python train.py --d_shared_expert=128 --activation="squared_relu" --norm_eps=1e-05 --batch_tokens=65536 --seq_len=512 --train_tokens=380500000
Below are experts of layer 5 (counted from 0) of a mixture-of-experts language model. Rows are named router (the router's row for the expert), up (a neuron's input weights, with its number), down (a neuron's output weights, with its number) and show model dimensions 0-191. Each number is 128 + 32 x the weight over its row's rms, rounded and kept within 0 to 255. Numbers have three digits each.
After each expert's rows: a language model's description of what the expert responds to. This comes from a sample of Wikipedia text that the model never trained on.

# expert 23
router:147127149157092194139154049128115074125134112120123156152118154126082125112150128069091123178130157130148106066072134157082123137113208126129117117145092122153137163110168107094140166110148109177086143127124173168109118174117085116193093130137103029162120100089100111175177128121102096140167137092144118156102168071070076140107075150069132153144102137075114125184090179180136130097144145148127144095078107171185171164108128141168112116176179148109119146101150129194102124129116096108157161114108128120194126108171152093150135110140128125177122150198108113122102070128180089161
up1:167124099130121161150035090176172063193164103159072138101110160122092122098102147068110107134115166146148140121095142076143178124141127159117103176156122144139110141091060163058152127171121167156081125154112104155123192138132134088121168139109095137137152120114133181148132132217121114178102100118175157076144149093128101154109126156099102110137078123068105117129140091050125160106102130068111135085136112100119167129135144111146110122173150096133145123119117124111106102179113104179139172076120110173086110092145150126108131154128061117213148191152177107102098150116177066164
down1:131113173114144075162165102190104091078127114154109154108114126068100130145135112092150078099123197137123115124050117167123142105041154135120123071046115108146140101171131132140149174129160136128112129118121084114126195192160159121134102131106130140136122145120180101143105146146154166154116079142173146179141091113080128117078132117128165103121133105100115165196129137100156109130077113141063106098148104141107082068102228131119115197155103132160110130138127114112133114121137156124169126162147062141157106116187159116045142132192135048100143131101118086180163152148169105151
What it handles: Past-tense and -ing verbs and their following prepositions in descriptive prose, such as used, received, integrates, associated with, surrounded by, led to.

# expert 60
router:145135120117088152111125050160138081122065124133141162141124175145113090085145149089109102138148118150150119096103109144112060130108123112106088104155178149119117172106140123102102128146166108195082115083113124160102135122130083175130155139112122098135097077106074113216175106111105115107239134109106104170096115085088069104093114164034135195153110211120130168097134153144139111132163162108108197084119111152116111137082134075120121137155165093083169125109151153123143215135095113119122135074125097136140145135104121107104143131082123088137147083151121158106114062170113070148
up1:105178123087167114154158101141105095153046189091133138178089076116101136083124074146106186084110169137173093084113118121142161106102133110156086113159098099100166136141108146131080169135141156117085111165123133109129126190139111118133102108109132081104106143136053107133086183146142082136145129131088118173169180089097054057106127168093118105117125192088108134116180062213102131105141093144144113104095144197082164126123080113093127110161161086082089115169149109128097093156104190072105141105118162131157091134144151165149152191126146128117147129137104119147183124162126095114
down1:144144114035118124167161123126094125083101174115116119143094088107134105077077132150096190120124142129139089140147185166204151151087121132175061116167085118143118092125156088120117157064148141098106119132164119150127131163184124147122139097154144182108126117200128158122144110205164168171098174183071104091192102173172136033130089176113130087135147116115155167131183042152104148150192146145145119137152123142135153140183128124096134081118107171109110144163138108102099125120153167139134160154142151157139106148150099096143115165147117153116169092055105106152148117139132121061
What it handles: Accented letters and fragments inside non-English names, such as í in Rodríguez, ros in Grosjean, á in Cláudia, es in Bundesliga.

# expert 0
router:138128148149096196086092088133102111122124112137145143152107159141129119079130129102101124156160159147111131065119177149125148123112166134095132134116128137154122117097171097148107196092132127154113120117059088199081090142085080119184060144197163091144128128158133120197148144165097102174200162116154154131078085095102078198080107120037138166130129180139143184143129143116119135137137134131146166139122105082152121177132128136157122144178146129092191140108169135159075152150105095111098137121091058133114130126132163109108116146083155103130172106177146174137068036176158101161
up2:186172114121139096106109159095145132144138095145104058122093113136115142095104099111191091131111092208107141082141051219142093143074120176119133123184176130142119138086129141150173101171180150173145129145172106146100198169098133136189123128152182125098145148141130101115043091131145142149175172153097180094070111129116041106168123133059083077129089113144157147149107115130129147107176147124146163141123177102142127131155144158098156089155125133071180122112136111164093097129128096130104144128097106127129149122132123124107103154122196124105162101144160147165162175204107169140
down2:175159087144221068137135124118158123142091140168199091127093116196094176112095147135160107113098101160138124110141067167163141205174193146158127144150153156154171075112103096202124127155184055160150129152089099125145153122145061170168088165126147123090123150106107164172092151120101114138126127101155178128083122149119110140209095140113128123131095088136155116114107080110135170090112106166164142106135147123129077172179105172056142181115118167138138134132125144106166125149109113150093166162111158150079130108139140126131098148181141174116187121145173083159142155187138141123
What it handles: Word-internal pieces right after a short first piece in ordinary English words, such as um in rumours, in in spin, c in falcons.

# expert 15
router:097121140168123155115108076134131079146090092092172153166148144152128129098140106061109120135165088168129081054099177142082145126099155149094108121171123135149098117100191095090111101092122132163075181086143181145123095149135111125188102134155104090156159141112078116179216134160120136151152102117121115105070148117119061114106085178067157171192123145083113177155135169118114119155163129138116137095065108133173151104108105114120134136115169130088215140057130132146126131131129086097132111066110089090168097142177131155110099123084095145146171105180144182111092105139163078159
up2:076085135147118163132128128099152087120093086143125080058144130131134095110166093153154128054138110150139102106125091094120167179166120115133103124068104092167107196091056111087161165163077058149198139148179126154150124110170122095130071116155172127139147155110119168128122077148075141103162173102190136160103137142139120139109138106091170154151090106142123124086085090153144150162147139182075156126095145179145182136131056093103123098170135189099149115066129126145110174132101093193152119190131121083071095077185142104152117122119121107122151159160102118113153106130146173144
down2:062115124120110190105129084125144099109094100123152076127155072100123124126130102102115139100131080107087138131141174165103156138183131119182117136111164164164097125130147146136118104101077144162118169122145124149077114100068124170096129142140143114129144110136150153105104178177183170128117155201149130102203121165175125082150151124108117094148159104188138075157091112145142112174154082139097171159149171132074181053111124136146124132137053124119166105084110134180180187120164142133140083187120120143165108099062139168153085052161147103156130166141076170059196140138118141134
What it handles: Function words before verbs, mostly infinitive to and modals like can, would, could, may, and they, as in try to avoid.

# expert 63
router:156131144163121233142152097115115069145162105139116149157135130136112144092157130100074112160162153155085133079070151138110134146141183153128144071161083131149159188107127135133131122135173128151111144082151144154122137153126111120134103167150169068178170122124102082187196124123124125143162141119118122159138156163137101113105103142044140149164144140097099204186140186138119159111141151146102195115118122157178156128094087144171086105157191147125157115098157152173075099112113121082090137127124091121244131146129151091092156089087105049128157127154133110096068100167160129158
up2:117107057178124179080137122100156129145117162143077134182168154153133148147143133106122082057128171111160120146157140145147107136092140132132150105123182136169146100139080091156085241130101108152103141146076074167060094179140171115149065171158116144154138109136121087139195150130044156110152093095108072109117158134119129177144065124151151133128119152148114140145146181090136129152160077119108120127086152102150120078148111137138123131108162106144183134144145194083142142112103160080087104107207082095139117106100125147171150103147104089075156122136136121105115075050156147158
down2:134147148158144132106148157056144124198146157128103158090164148154144060146122127093094136158153125159162165137114078116120094168155089128133138158113107095167154072124144121130124132081171180135157116117189158107128092073149143042094062156093166179119170131149156114098169207178083092127085133132186139101128139159139161137163092103172148123217087072121144089120117108089169122121094121118139120165122168113128122127094117130148091107107090130135140122133145192122201108143161030126127099139139124108126176191061083167124125141141141109091151100078108101154120094097102131090
What it handles: Auxiliaries and linking verbs after a subject, plus as in as well as, such as is, was, has, became.

# expert 34
router:117121152116118184131126116143128070157095122127135161131134137146077103081158078073131100158172099122105076121093152134135147122134155170132139076181098140117181157122169137103136144089173117101077151090135127197135134133121084098225084144112140054175157092141111118227162098137124113178246137092133091142105158107111121176119055139073134140165087183120079140100136162140160146118142164081106159129090115133171155137150145135140110132136119132096194151083145134150151167103080119122081153102110122075195105141124122139113147089094141127154188148171159142106136095144159114150
up1:131096167152099133145097083105126120169134190137062068167148132155140090155135145068123162137118103149194115150161114152165138147156158111112145127137126125101078115069112055124062137100150185138114135129108114135076135112133112155138066165143173097103106081083144125138085127163104156158128159168111098102144115094133136132098059092127093153189082116111101160131136165158124098070142094110141118135172069156059152132155113171074099118190157069053165097103085172158128085141100114104139132157100124207172107101102150059149122158146133135119126116148078138102106073081184137128
down1:183088129147115093080124113130178113161150108118096144132134061133135108133132115190120166098107119126081162135143143116147142143121108143163111124138077126105164098133127079158165133122099131159130133151105133207138180073084144154200049125115171174106140064108075143148126163175143150197114138167087106069149187126166139107119162067126124167142116118096133157140171131124086063082105154129142180156170141129074070140150141205114146133193134178116115110138133135134078100079137165156192162125140139181152157096154104142164185130129114109087159107167084146048152103100147148108
What it handles: First three digits of four-digit years in tables, dates and prose, such as 197, 198, 201, mostly in year columns.

# expert 59
router:136132128138095149118137083163134117118106097117136169186098155094123117077103103068111123109160142130123087093148154096145080157117178107076145141123165103148143176125135133133123120146102078116129192136141141192110090165155128179255113128159094090158153124126054109182194101101092107156144157112115142167113108173085071143125092150090157131110130172138113141149120163159150139146098143086142187100119134146165125165071115101189103167148184176073180130082152144138086132130081121110116114071093078089197147133146187081098122118088104080142141139168132108102109103157157085149
up2:165098182118137200109136076088201160135114063094089161110139182173149108141148104084062105116099120167151065072065159178160117169115126116121113122140123127152154104120190100121136153111176105198143112116127102133077143077121092120163089157119139109127134098077123160201125140099143130096197158150168081118113134133125169140063105089099141147146074130084120131114122129164146137104116158137113180087059107183117154105159096125103106111151114068061159149071130163104117170115159102128120162137133089105116127138083151102126147126091153103177121131157188163119121093108205118118
down2:179121170134064169169138124118134118078160108160144176159158106149157126087131106160147084144096153076169128190131133187157090205116105149155107173146122105184173087120168134107156133136148179165141098129105102102094138107134079177182137123149164197149140129137134163150059125129168099105167067188172127142127132123154147138151126187111134144184120170173140106121123053088114047079154144097091122121115153115194141089130081136147129129073155134128170120177088109124154116193161134180164159101124150137128085101076126181131081139146132139152135146072109137070171122117116142147
What it handles: Thousands-separator commas and the digits around them, as in 1,000 and 3,500, plus clause connectors and, but, though, although.

# expert 40
router:122127118141088155118157065113170074135086113115096198113148129142092150103167126088116133106146128162132090104104149117079107159107135159125137122175158139143153136083162146102110136072139120134086185122098139137095119158134115164155094183110118086151124148077072128226151173151102129123110141061149115135095136132067091129115077166123131150189109174149136193122113118168120084113097200097130192115097101154149181181132111094117087148144181131105170105080113118172108173110142142080126107127120107107204122172128122130079150183068093080180093156195140117100109107170156077154
up0:141129104109145121094111148114036177096146116135109138140107140090140058145087067164185081105181116148095111092126131107158114091132107119069129158143018128211167125060133157130144096089187169164129155061139136149146092110181070156140124128125205167113170134145103144151143119148159139174136116116127131211120103101104128167118116130095127114082164166120125191120115148160098135142092139125144110105088116144129114086149116119106164134160055117133166119116066095147120165161131180096141144110109114172105139108187190170141173095136139114178179125117117108063141117143122127108
down0:181143114119090159103122124087115154088133114124101107154148147154112074117083134156094172073160120127177107092055061066143119136152083104067129132142069076128106081121108210140092073146117125144108109093129109154127093101151172183143125151184162131186119165186128078120162077112085141164150123132113120155136159140134159172108108072179117107118161116157056060075151102134085149101120117127165108048144063118092145124153126109117112145140088117150118152116115136119116149133118110126162200128180139180173168101130114128144096108147126082147199127131074126066105133120162088113
What it handles: Pipe separators starting table rows or cells and place names with directional parts, such as South, North, New, Los, in sports and election tables.

# expert 49
router:116122122146087160099116087149141080110123132118134169132112181130113105107179138068098135127140102145109150120138114108111129152093143149066146131134147133111122131092119122109129190066160143170085157093111097151109091111116108181149123140128111092133097074140087134229183147144074153088199131089103123128083136140079115115077098103061143167171136161121109187105122172148103126142142107169172188121089092143124118134107143051162096090128111143096113094019113142149151180145119101083062139087105074137166108115130127144101180117086137115182169108147102175122115028138146105134
up1:169139129168162124151125098171092141139059143080092110116158137144109128121130120140125139082125185072156128122117075191166112112182145086128093078163162105160157131116105137106104150107138163137080096165127122102170069151099104092125150116169107129095157161136063082138149065116097134129081131082120161126184153113176120147132131047124122197108090147089145170102167142113104142137077098173120120101108113106103177096084116151104157134094182140138100094131177199118108116154115115105059138123156090139118127123162205100057103144030126088145168148172145133086124114142142093188
down1:099164159141117062122157110103136051125114122094105071126193077154195180151127146166104097136138105072082162149146110135116151095139110127162173167099099098106116181123073212136121150134139121130155090131166138157120136109114098110101137143179084139116106163106069117097144121129053107118144140090132092115111111118182106177114114122129154111091083162131056118168138121136103103108104084136126101097064170136162158100096165182132136106103155064142097137092162135084096047119081182127114186131131097100125080087125105124104152092037100184171107119124146116110163132171171123134
What it handles: Opening pieces of personal surnames and given names after a capital or space, such as Kam, Am, Mag, Kh, Nik.

# expert 14
router:145124157123092176133136085114108057134142108107111166107108158113122119127155085076114158177116153149171088055124146127103111131121151141098133091126093114160090124111196131066090139083152125141117187124150158185105088160116077135208103146141098070143149121126090124182184142137098120156145146093143111126069142114075031153095072175044127142166124131071115142154094161184132145140107126137125166107091101162171172176088104095154121150159124146089123104075151151123135132112085078110139147077114113105142115118105157097121143122113117130188126150204100127131085065153178074126
up1:131089144095121187117123112109157117135082073172170109122131161143081169112181144099067120123150142146133113140040102084131093182138081145158157203112167145150180093138133102123143139116163154131207124138127142094100171184178159116113149165148193145162135199079123129139174162124131036143119086157094095163117095145108107104116090142135074155113133126147113106134153155090200130124133125162169122067134190076096102125158174119096131152119175077134127103145140104153121136187125125121130125081161141124189174109135102123142132174132160123143152147176109186054097091083138152143
down1:046088049180123120092147108082149146143136078090120155137213115154143147163123079112097128117123152131085103078112085158166154069143113086149084136165142114128105161147166099139094133101094182099103183122139169063103062140146137144123127153134110125109120167123140140093173143151127131096152121139115151050092098126150155110184155183142139110100063116125144134116127159064178110106119111064116095073130147140137124144077133144147179095158169083114124129136090134061163119102128110115147148136109053148168102122078104176117177071147122090144147130109051136131068154097158095111
What it handles: Periods, commas, conjunctions and plot verbs in narrative prose, such as when, despite, allowing, discovers, gave, while.

# expert 3
router:103148135087046144109131089144165108150144077117098158193152193108142135099170149085131160132133128156107067127065140124138119120121159135098116151125146160145137161101128090124116158104136114114124190093131106152109084144100087178195125172159099057150113093130071116197110121160156094138205120115091112130100184097109115129082060148096179169190099182140123190160140117172151116131125120115170167116081125154148123188078127096166120193133164107070140114087114188187134156085115122090080102136127100109188125123098175153113150107123122168147148154154100123147122090145155080115
up8:140144108158118177051107184105094108127174135133125203132133120162157162151100116094078129118145187104154082105131143110097126120083129100100114175141102166119166150109203143116189065151100110161100138103130106108115157143076166098137119131115172146118148092171116154156147159119088087093116075135121143081083117080075155153089125101130080167143150149080150149130154147165089172145093151174099133131093060130168148172138165123186089175125160134178138111141124114089139192149192068126061095097127120129147062162077138147154154115159146118133123189122191123193123094161120101113
down8:174123160109114195167119146097129099085182102172166156109126121143088137178149103093102156146136148116137160092103132077084187126065086140095142134101095114123208088125142114149119054182118119124117140141061143138144137122146131125144177093140080073085117098136119097155133141073141129115158084163167122121143133039127156102170070159131105117082143114130162117158096090080175108142102148201117147179075181115124092072117203118156170101133135116120117123083148061093115177140089101129186117151065115175108072127124129109123102133081136159124136125160096086123118115100107183146
What it handles: Capitalised word pieces inside club, team and brand names, plus See in See also headings, such as HIFK, World Cup, Chevrolet.